Experts of a small language model: 16 experts in each of 12 layers.
Below are experts of layer 5 (counted from 0) of a mixture-of-experts language model. Rows are named router (the router's row for the expert), gate (a neuron's input weights, with its number), up (a neuron's input weights, with its number), down (a neuron's output weights, with its number) and show model dimensions 128-255. Each number is 128 + 32 x the weight over its row's rms, rounded and kept within 0 to 255. Numbers have three digits each.
Before each expert's rows: "raises" lists some tokens whose logits its average output raises strongly, later layers aside. This comes from a sample of Wikipedia text that the model never trained on.

# expert 6
raises: "°W", "°E", "ity", "chen"
router:122173103154121153161115095135115098149188114137082103117135105124164131131111184160109134097139154177161123146111167121187180140197136189096134104185055080101138150127146165133128089122133162157138121137177144148105133111140125109132116146145091125143168108225170130179140125183095099121024146168071157132103149138135116132119164108122113133160153140119167145097103174097112108104150
gate0:084076161143141078093161220095149127113101137120133114117106142092135139134074191135122132176166123162208131157143118114143146142121129106133149147112126138112149196130083133114161088109097127142112146147121131063125120110162140162097108132170123114131084163177128118074093163099156087104056175079097123118114096105136084198160127125137163157157114125117102122114126116190134168165134
up0:093114190104108093095148131091108085181099162089180140175097070135127057152127147138129156137041165134129136179053169098107170131098140176127165128124157101128091134135087150156106083121102129148094124200161132144099082110086141155085114085156168110129175180096133200087107152165106142119107083124092152160076148100162118132130117133124094184184115127152157123111091102119135163142160
down0:160147116140159126128094101086126161086156112051083162065144152180143069100081155084130109105194116115172152085139110138138144101127136156162130179113149107079054126099131176131075155145059148113167082122064119129116130107081054096148151135081080077191174139086100126117034128136095117169160100172090113193098122124167120131151141124111115148113079094148174087100148141108129157111140
gate1:097151131101143131110130109102152102133146111162109115136127127117146084088092115110098137122140116060074102175125161120125105061150172153111109142255124089138137128121167163136127152134159121120124110116078118106133168128066141141119138161086134112122145092136124194146077098095109155134124130106120137116121100156074123119150195134056176085170122128106116099063185110150128174103167
up1:143138181176129137141175116150160130170119200154141089124107091131140137131140145104189166140095083159095144155111145131125154085140150117109143186053144154169141147129078155156056129145131151109161108071110077175105086116168140153119164110123129111165137092107095130140144161041109148195180116097201099178148059121119137134136080059086191104094132156092127123163132126116140139109149
down1:066159016176139143120160098151146130135121089126164117218143149184156087111178160140119138144172101042076105113167170140114132105117065084146226148107115098111144076150072146170141148121138096126101149134098140101172163110124169114100166119118125141127135121184139141143121099157121093100174114134203085122095121146086165165081081130130093137099129115079120109117183116139109024139091
gate2:143131114138085087161131103106117092126153131158045145097094180164074118125089202133109106142158167128199146098130137136087106108156145101103168151132153186151127177145132127064150125152050138132204064123108120123185091139136144155068112123109087152117125118103113132189146124107068133087045132151134167128208163157091111116128115124141134125091121119135162128053151149166149104144106
up2:079128167138108153141141167093092160120128126096134155165167134039120116151122128178182135105167080183067147139244185138183108118099144123149064149090179138145148191133140093098136128107049066124111113110149138037102062138147096163131112132117079129140111030129122131147174183130117160118198111117075104115116120109102118061095074160151086116094130157088122085100159118144132131089104
down2:152128159145092157098134090143148067108088164150132171124129133130102136088174164148157121169105152141130123183046076160137112099158152151177123172145184166113129173136126157136135160090131132150102130156117148166183172036063096135115088133161137136135113116103111177062146151188117139133055091119139161137125117124180141129135120144137114085165163114177124192129108161141165184158141
gate3:103214137114223101112121150160157135062208156091130148108119134091189113135073188067107083114118123144150144112157075201111123091148086144140189117095159136169155132089133144131091127101141107165081141143103090171111113172165095119138104146115122075098136122091180144038135119141105101131130118110085120158085136050066097165033188110131153156127128129117073138134132150216106132132131
up3:126128176116126135060142153114117167083117147124115144179159175095092102186026170155120153153179109100049147086110110124145104131071188127147106146122180181188124111162129113097127099093120103144164161093111168135092153058096158148135096123146130113167176066078160066077149129133089143129151096078099124141143079119184066081084109123167124140098116114188111144194109157133156160103106
down3:101111176166168097127122172112140157138070127075176071104146134148123133140106129113126197075154156083087111105198120097139111098109103147125103091094118123133132081219123176136142187138145166121114171076123124120099096136143132147153130069131118121144080145159091121157107161135161170179109255093158159168137180115154203118142138183146144131171103207108070107108156166135080186092157
gate4:112141165112138095124119110084094113151133126169079119146130074131107186121191151147093127129142092106136085155107102094163203150116075162120136133088127118171173162095123132156125172076170137121147160131140134124164101127156114123052147097044092082088133133075159100123153153125129074112170086153168127180142146161076107145129077148106132102172099088145106166081100153122119087156169
up4:131175087127144135148187078098151112146141164124156164160085089109077119132114143120126133121128108153179137108128127123125132179122156137168131061093111173131127109148129155140135083107139133086119120081105104175123175092121185123077112174117079168176124160087145147088133159171150154165160105162092164111128096118182099195107089087131098124053126097105169104185178117126084121136223
down4:101131086130080141136105122118085128145152098133145157189090108129110111133089065142169155125145145137119158099168174040087140066164097105133172106087137109104187130170103110105125129099093091125194075113119163097088140126093085102093130174130122142190134092141098169129167142158118156108133144135039086131109111138141133151098112164086067155083177115099122145119135094151146147136156
gate5:129143166118169058158124130087132102147110095166069122161128123113156128091054156122121071127165172163090094124126111133092099082102069064115208166118126212151173163086111167121112090119143185100152164172129206124118137161158094156158110138138155153143110104139118193136116175103127136116142140127150150094085103155136126190128068117109158159105116158138053115151135137135118113080173
up5:142118161122121129153144169102164183142155119081099094172059051076184132147185166102155165115084127119155138135109080078153177125102119114175158086126118123136133107143123096123142142125128111168117110125191108118147150097119110132095074089107156119156130113148148104073108114102160092075117143132160142172148157072172111157076089178145098098115125089130050120200058132154030185127112
down5:189195085120096126133184071110121179154091099132139140132101096113153157127055149139172116096097103157135108119116155147178070142143168059148128128121147217131162159133126139090103125124113196123141136127108184144117139084116162094127130110181112154183112129158082099233145120076179164128174107104121151136120128170169145182129098071092140112154144128147138156129084180128070110145174
gate6:110114161189115185174083144142145203162090134163136140104155088104101078135141088112105131162197128193138122133110049112084148126145149114105125082112121130130156146125127134192154173105170103148127144149158122113120133102163160141181116150105151126097088077123154121086131079127128089116126223135098137086148145159139135160119110175125119137107123149135137130136102133155104146134140
up6:130120124133103149177117105148053033138059119164203124073173137160141137104098083117164175098108061160131095164054163133157161117121113166158089133194111140169102086143132141126098149148123142140124113179123090101146103136089116071155171109066179113143118160153147175091142088151125099111114103144161073144105138069099134158053160079121112124122107146067151101137204181119136124116124
down6:074128132151127096163148128109088127135125144146146146166127132140109053133142141124058107136135163160115142124141095148151089142070056160120115089059078142132094147213111086143117109213129161117089060127162153070192141132114122141123135111166156101083080108092131125176149160086153121152132120119127128112135122115128185229159176097100078185153115144151139175120128157109211165157122
gate7:105069073238099144094158119117124132137104134077126158140161108142102118107175110137129147111142167128133123182079090046118123147095113194092084106109151102118094144142163144158119121101167074131099121140102193162167157132111066119114180078115109129136132143066199120154146151146074069097108148118088082107093155083095146167186142139157049078071136132120179111177057066100120144147136
up7:089084113166163164124112049125134119136184107117148083100158151109102095115105151120109174195172133135098121173129102107106157107104062110120104104122101138129163157145140131092127131121131193068110128145134124111155155104097137138129129179125157087096063130082078109109088163134118088170161126212090171138151133131109190120116174107113131105111148133091181155090105151158116121111165
down7:136088116133146139082096088095120126051131171166148159129145120141140116147111117080070165138149120115097128146174108089110108119105121209112109113139137154167142145125150139101155164058090158086132067119133173120105067137152199122082151159143148174078099100145079087118147138120091055136087104116126150168130137146090104104196075121108075127157170099124063119114098088093069154136174
gate8:153148143119130132124159107102101134129130209110129120138103153124117103117159090086117135102159100142150193139123134105142083147101125096134044175139154109068141097102160090076187066141160157152189179137168127113136163154122125167139115140222069125087150086151206092103098173130101117140165101169145183063147139138088086121098138197135134167123146128160151137098088133120148152198090
up8:139151173122136133121164074184151119122102137086089089171156151121170127102131091148132139124113158153101174117067122088147087220118111120162083073096096131061134161135126154111137183131169149095169123097170144142118146095179140177102129139102183076109132087085133144119121122147146116092185149120096168117120127106147127099148106120063114200141106136112192105083076082168149089148084
down8:107119113114115154103147126126142165140145172171112156076117096099135141143137089181087138153077034097156155133158178194123076128127147142117159101137141131136143151153121098115129144193075126112129092139129109165151070049139138082098113125146106098124101128139081069110071106113127111140114092179124121104135209128122181129134114146151118153129190175115162151117100084157150089096080
gate9:127139108079138144167077119087145152118103149178076108108153125187146124107106134102170145104108127148139133081087190144142088135103197156136146178169148096116158135166131123160097165125152091094084113160157114137158169086107111150145101082119148120146146120115156195128090155106182184094107143173112132104135134140115106070137104141154139128125184177157128112095129168171165082166144
up9:150089119152223177109125062118085112128089131195074129157139097136128120165096163116096109106137142059118146158163143104130123103168119085147125095109110138110113092072117184142079157147167142134141106148091172139177131137120188131092095162119179120119138102129153179162184153111122110116147141139121146082123128119074108115114156153154117141138084164099109122140066148121140151175129
down9:169090186122166098145157141114110120082116116139164094101138108149099126139153106101059180178136108104097165143135168170130160147122175118116235122143143155112099130161148145129122104142161145143128116149119077114101143119113095117141176090129144159114154125231140121174173138123138185191176113078093105163155124142115040130129125085164057089138129142104140144178152177110105178145199
gate10:154183117129108119075120156085093144136142145111123094115183142178217102104152167104176125162123151129114131073129135154166184065131102101180089135116087084148092042075117167110144134082129128113100130106144107137107165165126155101159143109139125189134068157051181153154148103128136158142097157133051100129065107174215099126119113140138100047152121114146124125123178103156164090189134
up10:174194130109126113157105135168069140156137137185131052135089069092141108122093096148144152167125149119169112170148173160127121061162093137115121107119118123147125180107141130157126134155141118185059140112144088088126192188115230172113109133123116166109127123157174126177106127067125120174098116133120080134091146122201127142108116132132109103059115100081099095142123166053119073170143
down10:133116132114152153156138130138081162031057130115101163103202084150117104152100143119118149135144188143125077172138129154181121141132151171092071112155102170180094114230144115079060125141148146106169159162155081138146111158064152099145167153112138128169108149111151131087102142148126119081141144145133194096147186080158188077140148173104144102106071079111121144152213147113134116161122
gate11:146137128139164123080101090165121167152094110138111174134131107181078124135120165121164164168154157130146164193097183172133134163084094159158149162139156103116076147113105112139115091137166110124137179141144142145133132145132110148113122138129190174068167092130062106132155141104116086228165060142183107127149140150144170139097145132155151077149130147124158178117138137075129157143200
up11:087136126088146122152190123113090159116078164140052089120082097146108152166174124185174098132094132109129154129141124180096062131207127114127071124133174091135118139178109107105134118174107115069155119133148227087136137085131146128118111188145182085131107131142179086169080136123166139051154082127130084152134139158120107124142252246121085116104161150111104126113138129109098139172102
down11:185185097127134084133129207127125117159201107121146189146091161100142103117099179134172148210124114109117107101127163109139135055157136112093248153096150096151155125091142160108177114116180097093121152070089127105137109179081141123063123140113095093084104089082149121091150127050116179193106073138160106133084139142157124159202139158149127175098113179120195090117146161182180120148154
gate12:099139115072149100123098109159116118105145095109135128142106091077121118133113128144221201151143142102134113150169132151107184207060109161114171034111088156137102137108128142116188107112130179120126225168151134158133125119112122149151097152122152147102116142158176137111137098093153099085117142092094096156181146141156115154105126165105119129127127139110112130082099153161099169153147
up12:167178144110117132181150180129076087076207194085159108176143104145116159081093106161108124116145133141172084127129139132124155162153151115105151058179135172130156089118116124150062124116103072147164132121148091132092129135132188107150164131212140100150085145101062153128099045136096125073164162151130117160151168183146116149074198155130120125157088091129100153119110138111085165165133
down12:152093114184150118174161165187148137143111122129148168100101125151129089125140125165141118144103058149092177101151137143123188157124107112110057184135110163129147085173126108105089104064158148127114151143108177171083151115064131123110181126084125129101201152167106155136077079072102144121162174105153184099132107118129121195141141154081167114110079171145139194143127191091132115082173
gate13:157101150142132137132124091113137171144082104153127128101086084122142114134105160085124105129125160233169104141142153116052088090123178178199164132148117143090107089146123138107129106051093103115189114077158131138110114167096205121192122083147097114107160109128159114148053143150139154151126157133126106035133132089167126104163151120132167066151183127166179157135127138069094101107159
up13:186109136114140068127137109101079144130125101175103111125128102107089133149118169158198126115117112109163134107157126150090160106099143181113201183149099071131146134140102121151114167080116100159129145131182111109045127117137110107084172156155161146101110178171095126143074191139110106134142126062154111084127054156113145156121129164153104103077078154114139122116145122126114177080179
down13:117126144135130159134135139151133134149112198161158122178137150097086137137119124104127117094159093145128145142150177101110138060133129110108093169112149093140092122072104149175133141037130155109176126104124198189095085148151147123128060140121136177152061100169129127122119080151124081188143132110147132123072140069115153147033093092200136127124138069190127140113145181140105116107168
gate14:126154129119150108204094134064139121121122169104158139090067142135180134095179114117052117147087110067123148090124099077144154201125153171129170123119155140128158131137077086113132177110159132131133116105103128131152179184116130166124093171125151139119094119082142115125116136092106107071127062165085095140113129092116016149109139126129106077069138146107107157173178115153201122079124
up14:108154118112112154116109148131161156129127104130145162103146128193146151154093117082120124112103119139064179081175092133134151061121148183075115112164114157083117114137111165164078152141075183147141175124111127155192117085099138090139105118132124112083143150131073132141100215174101089056176153114087082171144119121099129144106160078119067143160095147196200136110062181102198110132106
down14:137107089123135139102117138156058070129089144115128195132144079105096140089101128146176124155118128078111080084114072156165161134076145114136102111135105167125135121150100074140065102120147105172152062134139152144047104120129180129122144096120120129098092146122086177150179116135143107126092073137128153129108072093196183145108158091149146178114168131076156152165103136090161054160166
gate15:154119119131094143142088115094094154085125127119177167083175144163098124123109132137137172165091114140198132099143114114088147157170110135096104154167132116116095164147141138115152169148151098139139132103140129162121112135104105149116165166165076098188109125092132147120169148163158097116183096146149168095134154111082107160178139111100148081128146139108124054097145116115145139110103
up15:136164159130077047114149156064041095108111118176079132106157121144163120084084185087131133181118092123113128140129151114122127142175122114095123075121140065146074093111127169152099130107120085146078149140071126145117091153115113132126111140134097137151085140123090214146124183071083151165092084169133114078131149169133095097203069119172201127178115119194147148218136120175116126085184
down15:097145172079163107121093176162128106070100110062143119099142133121079106108120119128114178127123127124152138134127158082121121126075197121125170069186186091173102132141118202128079171114136151219111150133104174189152120102139090185189131153168139127112136137144129128112134115144088086097085159133109137158184104134171151065166132128109128130121151073060072148105140117112090125133130
gate16:140121130082153151124121146128126104217133133104079106124158123102167094181057106180151106117093153091161116196132083122124102140127102134177180071088136113166140098134159109148164118107117158094122137144196116133197138101110136104103127090095193165148145172100097137154110130113097106112146160135136145104099145224069093147083172121086147125103176176128160105156089128129076111165097
up16:093162073103153137120134163139090120114090117126107108140165104153165096157105168108100142095127157136110174176125169094090161059140144127079156074150160123096047116079131151208085119115102124183131154146120182129107092156172120144153122129178110098130103131153146187201113120139142127146165135104175153143049112121205146119143094087147133147160178165137138096127102141146130150121123
down16:146057124120055113115105158118137117154094164098136084150115163096131127125104187167095176146090127109143147120162107097073124104136122119142116103126118147154121091113030089098178132097104199150101094120149137107100173097078126138150134093124098158133169096151157190091140145175152149181176142097122138109059158152081149090120110096089112113138174123141144105136138194136108109163131
gate17:153127172132136124146101165148182103160148084093112164102160092132115087123174132118160124103133134122151095167146081114152097157073138123135181143161122148195144074146110115163173114162129192066131177130085102129146155133198124082150141069166130164097131108154099089129099101144123116126135102140132118095161134119131158135149123090159117136130169148160135120142205150134168139185134
up17:127204139139158078160088102136149119130093083134090163196068157150129154169139128102152120165115156058166104147133105173104095141163140158119113097128150153103117113144156130142086103149107135125120165112083130133134116112114129151176168136158103144076084189137114170133145126129063069136083143147125133163113117125124174102133091113090154133089171116154155112166092175165150086051124
down17:158171153164111196134126156128186123136114128109140157095186121079110192170096148111081133129148079137117182118222132089095156097079121107141057133109124143155136099111169120117161156113142101093111158105146151136145146084096119144138126110115135157177140066130173140123175076146146066100109193127122147174133195103106142200111138124156098151136095126123155153145106178107148137084111
gate18:099126116077128073146184137116196115172095095161173146083180129146078114107175086147116196145118132131164110143199178137118161090133142132090159109134164162077102148139146156176108139080121091126187088138149096071138105184112120071177060119113127161120101175155144175123115143167167116097099139143171119123134133175125136099114146104084126200128169152130123133128138087120111134107111
up18:166111171153146104058181070154101124144125147152120117105133152089233133117090135099126116119129118169147116117160158112146135093128069140158138150119113149144165133142106173163138115190094081172123126117058073139157108116120147105104068083179118122142126170129119138135103164094138125180125131138089143160068105125147084109085174117237122097196108083174128114114176113137153181098164
down18:197126117164145142148138106155144086126083159158150106144136146130109128171092113183165162140113108163106176127087092130153149140204141146119104138150086159140141106109072166110158118095123086148159126137080161061140103184152127163141100153111102098191126142111099068114162148140142107125136123165105112084099099155173071177030151134102164145077123098052122142120085115164117188151153
gate19:104101138156107124092128134105132156096136178161140109130114127104112103132093108176152168137137154092140194145167133118154118157106083082149113105122166118122096106140022129163111169166165117092168121121173065154133092094123105147160109166133212141108196164158145113166119070126111110166136117154171183154186107119113142175130077168138190076109129129111099133066147139140112200120171
up19:139097126115087151173076123107108105129117197062133071132135096141134151159083094121130133082091100158187139137118145129168180157117141149133157144168115090159049083138151095152108115141113085095146176130137126136097107059134097093109101122171101140113106133123186119154191133159208114183133119130101079142170059152111121138148118173130122097170142127140111116161202157149124118099181
down19:136133137116118104152157157073116111090080124175146139082148144082101130148136144154170114141078096109079122116128112162141179145136127157105134077163063093130062103080192138126160117087097066109149128113122117131132117070107071121154126160118117127104171105084087117157097115141106123169144128146109088140142103153144114174072141099195159102144159104094071103095131152129137147172171
gate20:112132088149102174119079087166107177056068148113127121096084067154175106174106086144137129144109102113134148122123122092129074172114141120091154142095150108179136166121168136175163136123143085095120129123115186167067165150161122087108181127093080077120115118156127156138081113077114121182087085152121130147112160118104101122111176118111174168127104116120138122110159117129082136147153
up20:121126087090115188140149120177127136152118188152146141119089153105151123105077128140100141145124067116139098101107131121143108124144095089083158147175074119154161124096098144121170178121102153179100154096076171112130142106144146125154112108069128107121103088075163111113206141136148131107141111128144099159147160077144100110124109134081111126127127158077144104097133111135142186187080
down20:085138128109181122138094134161160121180127210153129047129116059151081156160136167134114091106112108086175115084128130176150193109166176113195052131166081096156134125124141075189158123116166170149142083111112137153120136096161127102108091108078113117131076057087177079163136169165081093112137128125145106129082119098156151169139106138143172125124087121084105162143138128156142107126121
gate21:086139144084093110132108151107083179167119134135144129120056138123107136127081121127096110152141116096085148116132110118126144125169129138161147170178152139114139146181097074079110066101129112131115164110133119181101127131098076128087193141141171145142185148067142088121095143120171111190111098149201175185196157154153156153148092102116136163141064071116100119139179154092141141113139
up21:129137183185089162129139161147135169132144132113154150141106182098128123152161079085108178153137121114094116132102211106209162178103123126145153115164088108072108118114106113176115126132067116171162083097105135150118130136117181152153131126104172110105120133148133130115150149126191137128127116114134162092082186061133151125131152152143141083140154126120178181174097100161094111171154
down21:153119111134057065131092137038087142033146087156124113133101119103124051154153117115156166069070092144103147115100197160140112104145135058114128121119065123090127109147171118122116100090084193141101127082073166058094120144156135087108150093118148109083144087162167144106151071187134135062147132125133149105117155131098158114144136097161130067126106163098055103174123124145138151075101
gate22:133100092093134143154199121133135175111090148087086086167157043145131204086125027113088109141148076121161164136082113152111130104105121111135130129143138182098158095140175147117100116085119182142124156131161165154161129121072160105155195139153123113115166082099105117203141096097124091113155110133151144198144053103112125123180110155121096097130054136129136138143137152147125121149171
up22:122112131098142143166179043115119071130143091163094153115132167136148099156130096138155121176127105137152102071124219089090151044153118147118125105127161084177121179149162170135161110134143057169068141091148154092125069084195103137089102138132158100113113159140122159186152126173113106103074160125157100155097175140114121139173130130093121113098125158118121105175135131093132116082091
down22:131098166083081143127121150177109114128132205125155144160133094143063152132146074107159117150161136126130129116129129108126126139152137133117148139096126151125192106167124144137144076125121096130119149116188169081165101179183167119205140151208149095145125091167164143154081197137107179091115144147166153088137134081129108144126160115169162078137167130151141140094134092149145159125115
gate23:146091149116118158133137090157087180146143155131127169187108130099150099113145088126142160117149125214142131148148161162121162115103141157171141146112163136151082121137132151162082142124139154104171097086140153112113148107114094133146139133146159157115166116134096082130118162041137128101134220175119167144121039083118132150178163151074129152149153145164092117099103162150159070075095
up23:175150099180146153145110143077142167050157143125130131129126182120107113095149110141109155089100090203102127074110105149180042136163157130167110143158148138143150188194136127130069171133132099182189138140105168093084118060065108129111148162119152155115176075111100110146094188164121179139126084148149116157081045071068084141139142117111079139115129171124151129111107091131130155101149
down23:162115096085133180103072112048119091095101137149116148106109118137134129134197160148101100127170137114133129134110174084143140107155199161172075111119184180199114082129117118115113122164134098100126159115122139142125098115126124153110146084131128086078136088124135126145129147099121133154108163129168131112075194128188147128140134134135195140157128182123192130125109136142073153165138
gate24:125192120172108134080080193184087154117084082095112174105135070117195109151151114100200159128085141061166074143122193148121170071104146198080119123140156163167153134106136116123135115135117087075163158128103133128102124130162175167093159125206089119133125128174121128164077122140149123079144143166145116122133130130139093127136106212138072114134127153120084122182148135199080148173100
up24:119102146125165119157150173125114133113167124147099119160122151105113174095097100102168157069075116117107102178146083108085151100198161140146110108095104148131102129100113119177085080108179140126067055139113184154138178124140152091147107171150106182160078110150142171116126067118176150093153125104117112204171057135143122116059102112141119137111142168121104156146086141131117131166112
down24:091140116033145121117147133093143067087061112085131166093103129149115161130117170079145123071134207147071155122163123172146150136106194171114044135083181158141132161107135115160196137148084080139092110143121155200086051128132158142130163068129126181179155190100160129178149126163125121141093128172145132123115116138136111167145188110084093149060118119152163101091105104143146125102100
gate25:174122083175090123155149133182167148142119105168054153118131165111079121163072140081120123083120160094115107170101135070115106122106169103180148141165171136175112106147122141122125133147155160122093154118078099127147110151122083106079145094115199096178127137141188099129121143098138075097140031134122156100083066160164122110090135146154131159104108100127164109122125143090140137146108
up25:135126156125080105110128126141118182135067133119068120108132179080109149090145070123154115115119179147173155090091149113106106103076147128093123061150178126093127125052135113143137105069097113154199136150187097163143109153044141075152101087230089145166158132086089069162128146123185113103096092194158115139113163155106147142166137132106170106141123103147151114121210136126129046162126
down25:092113163096094146194108089149158095136182137126129118154166072137148074142152106134128084124107138118124151164096126149087126151120132158107085221171078065144164147147135125100171160114155132197134182085107105100167136189198078142148170101124108158120159147152134115160159122113109106063119199133112074111162106104149159130108139168170154161102163153135123160067122147140145081148144
gate26:097093151117168133136177072173151112145155187059106094159071119120074164114165194121132167135096164123121153107108134146153114108178147166123100120180117174128155144085111099188116082118169162111158139152138123092170126095110110159127111109126142072063094164109122136097143150197135090115070120113090108164090120164125151149159140103082160090125077115163092119074155133121131122142131
up26:118126117146106096095108140171154150159142124182106191195148131143173077134175190159061105128107132149138161140160193153156154074154118137144058161098156104107099179146108182186156129114213191110152141143110172121179118156138134109155191103099141124115096115100168160098145127157185084117170112127119161085163157131087126145122175118142123175072158095167115134130119155159072167113093
down26:112147153139037129104169160180160106097113163134136107137106094097126159080163078150138198137158155081137120129136114114124102107150138098110050124124072083132141127154102106084149115081161116115099091109102113116098129166118137118136107117146194074172127044150137085068110116154108181106101145131142129138145127126149136159147173185148091119150089155135077151184112103144160073098122
gate27:122092196095104038159125231089145085101123128154130182123174129160099112118140146103196105137093104122120129152112163118093114201061166143110163115111136086113121151163115111134135138134121099077170172178065126125111142153117147154141128154154139151118115100109065127082067138117128138136172130107116053176145162132147171130078145191122155125218139158129159066109098174093159132175117
up27:137131104080165113150067132102138125111109158161140131161135087131116098143137073094067088087102108150108179127135088167096125149117119166082083153093158170173114137161120104113098092112089140127130103088065132139165140187128159180123133143149088119151145144155184144135132155128146152111140165147152109133129149141114118125148143110107084225197135070129105116123133119120094120156165
down27:166153154215129231137086154073159106151148114192106173165092140106136114117196150097180123083176099142105129120138129154140070091137172118128081127117119166124119125166138144152200112066180123176087108098174156107147114125128101138102171169166117126173121131192128129126151094112134140154078089112147092133091092109124145137125099141171130102093129115116112147152135135159106115080101
gate28:142168103130167110128124158091108157168100164085085108088100151078165126112138124136105095135120107159137104121109114120120078132139153131152095098119095164156173136095176119143186095115070074109178144182078057072111126161109098143055145131105141126158118130175185148119114197121100117178114124204099100134084133105123124115087124163070159127118073165137116095086143092110116131090138
up28:084071175091101135098123130113114132136112168123121134134160139148222113112183130102144146087072069142107121178072172110158088075125160127113145129090129089144150107117118176149092137062113111158060104146185137056115108137126111147103175121171098135092093151170091135090162171183146116123129114105149150110129135100115114128126044141135104077153094146174113066137117142147147170140179
down28:063081157126123091133100104081126138085060167121088108089100108114123081101132151170132147112106104175095127108132154129145156111120046105117127141134123126136166057139130089170108097160151167169166101130145096134140156090121055125101079050106098047090109163078158191081131124136097096150152192087124075121082148159118121099152164112112128121085141143118138165042091115135146118140134
gate29:134149090136132128157140074178137144106108157137095160182172087159112129153210181154108151180139139157113103125099085203164141159121112111130117153117145145129131133146177213129110110154140151132138100099101167109173177092116145167174113123129119145072082116131150106073118160119074154094119143167172060085105137137137130126125096108164170127136114156142161173170136120156161120115106
up29:154121082141138180126113143168129172137192181119107144072161145149187139137103133110133142162092177080031159193119128141106124120128127103071137151118120138153115138115152161172139157172149125111150120095192174065119154084057100134138093127118133191127124163067141137129100133100122080120125097145097106170150109147097122144150108077113174161110118173170118127137131155094133110101081
down29:155152151077089124157117078124138115130131158170143182118145131147096158075146073144106110123166142136104117110076156149149052109141125080100150131180186135164151160108151154128120112177105101165150172113092158070073108109154166190204170117117156071121176093109155152104115132066063097125219109130146138101169140123141146129109185136189142100170089143129117155138154077152124176097116
gate30:085094143129141111156137128102158167142091039126151145117081078121116079120157157126168073154105057097119075087105148142068158144063144116097093069044123100134083092091151149142030113131119107122121169130149108117112157136200053151136157119187090116159120133160049069103134087106142128082097133106103137074075096157120106086148130166105090139100109151111119154112105121129135115199149
up30:193127158119139139156157096142095129170124153185126195112117164202153166084108118164157101129158146080168107178094153118136132169107150136133104201117179167132142193112109116088208108186154122132100131067167120142117158141097110136102153120079141117147127120085065102056106162147172082155089169121110121138139112143127124107140146132064157093141149159100128141187111106140169132113129
down30:124135144093097123146119137136138127102125110139059126104142174175113124160170146112159163139158092125094146176114114105166081099155166103144151168116093185181106073143130125161113035130102125128159148197041167143050127149125119147129098167080111065186157086119169098113086191129160130155131198162133106118115183168069176154145135089067101105142143189108118114105081124111120094112177
gate31:090099153140072109125149120116102157122084134100099118159120085139122170082136127173123153173125114128106121152176115115152161151100082146140182095093100091078144155058070146109069120103164156127124096135105088081075129170134031105160109093080099115115120103169085121128134130096182144102131126054221154135094086139163100080121170087137186128126170111110140176117106140142123116143084
up31:166087207157144161135170113177118151092125106080157168159103144155134084141141080126160149186135116114134193118134094098092161122053101090107116104135149118133163229134170103146131177114143134158121161126109103159161104099153177117196184077107078098145156133170157156104152121073222143163082099082131138079170120138134146170172131109105122117117094111115087107120151114090166157116113
down31:168064060123134131142109088151081095146153112133066132138163133163127174108151137095132137080114139114084116170139103117118095149071182157130103116109134117160146136135135159171107132142142128129164091135169124122083117129156127167118182150094097160124182095129158120137107129186146063148105131125085198126156108093149107153115162106112087088117143199129124224144094177096160120074137
gate32:104107114123148063125094110180100128098219124142112142089119134113143153123173141115168151156144135137103110183124092159096159118126151114136044152120141176174126155140172163123084155129122121154127122117123090137126176154140078108109134100168096128069134149169100156148170111145108139137156156076144198128065157077155126143102099140089177144180099092214169090094125128145127145179122
up32:167088168100102074152142101095099142140145094137149147154115148120117104145134145161085120092141088100160121115111105100130152123157180124083072145123135209172094156100129138134213112113171163137139118105133142108109068144126100147124157187179100127100107172169113140147140126115117060125186149072141173100184167160147130128163060122105157140126198094130129138097156168110110167137105
down32:108188121087116149094081121177151134123129110070128148172064095172126074130162129197098089189156089116116154115136080109136144133060114106147093133064086112102104158190082159101127168093138167084135103114152149150183119115170111155105102112144109129109106114065130082094179151102158173137192149117145206091115078131093132155135046129143126067174086049182087171122081115098156100133100
gate33:127130192096194132106209131195114161152132151155078103135164125110168127197108103126101180108084128162177178145126189109097136109075104148107100144062159146118096049157157175065057116125161127139089120154138140135154120094152099147114089087142071132159142087138150142198118110143030086156166156122107110168140109109136142148176147164167108168157177130133117139113074105154125172125111
up33:154149126119110108137093078093136130137109126134127104183112131178107145064127176160130100133138093121137099127166132130128109120147200065175128086163154180123099146062158098128129154106140165166092085089073102076164072123066113150126145158127225083098149150072091157120074150168137101104178061152129128094128177081106135115195129132093130102136113076083170132183177090125099106182139
down33:096170072135074172128118146112086175096153131127137149070149109159170102099121074047085173161125094139144163173098106134175136140074136151116121101162142124131111107123078164109116144154137150113156188126106152077106089146174181155148126160186130062170149102142149130139155099068119168126101137065132158195177175138181171127094145092157126101159158173131149118112148097134124165176106
gate34:108154122115109135147133170096138151142144131070210080156122131168113138138082151102144070175101094118124157131163112116118097097063123255142136101107190165059136140116171134185143107138149103192170151091072131169113078059101130085127149116109171163124164142092134140100143129133192117101149093144179144147179076126137115142064091078098155197191057125115155099188141100149148120139099
up34:117131175137101100120114178151143104146087147159136127153142084095150123166075131148107091158141091132168085145137138125125166107125154172147092141099099090136103142111178144087103159170153160124056154144137160115188147112038174126152154085091090118168198167074120118125114198116107109099138077125133127101107143138136163133201143133131092144140144125133141103160161100145161123138134
down34:185175111131135222046054129142074139054142116153112114170142114135144125142100111184107118145122157115116140156097146128106135141123175102151127093107105163092150131114097160169153211106113042110128103106103061106124150140118158121153116180161153118152159083139146131102155163145135150173129120111106090096050100176119110128092180168119172107138115157127160122101108074123063145144158
gate35:151138161122199148124086127148133134163093103155089103048147115123131077144135091186139143151169144151129106113120090138117178136130077131102162069094140133134114140125164162096196128112122067119118112074083113132148092103088107112168024101125086194082084121191172117172112124080097134128131074185069077139071099091143115139123154135143138073142074139132153140097145165134159125131188
up35:115135185095060168119094049073165151102147150114051206158141127162097128146138157138107115118098139108139130101113110122144160090116120172088131147105199114126140151125136121086152113094065129107131113113182080106142096133133151160114089102116112106078095108151138183058127109157145141102122074100153115136084134094089154143100119121160176132120098126122168120154108104115142175143123
down35:097096095166143140142123142097184176077127116178163134186126116096113081191127126163140161105134117202129162145132102108130078169132133082070069143109148106118116110104087138143105165121115172118049093104146130120136146126128121085087085124172107114143080178098106077130157144099088104131147134130118115152127039145086095138112167151151174122168164120077061115124123143103110077134109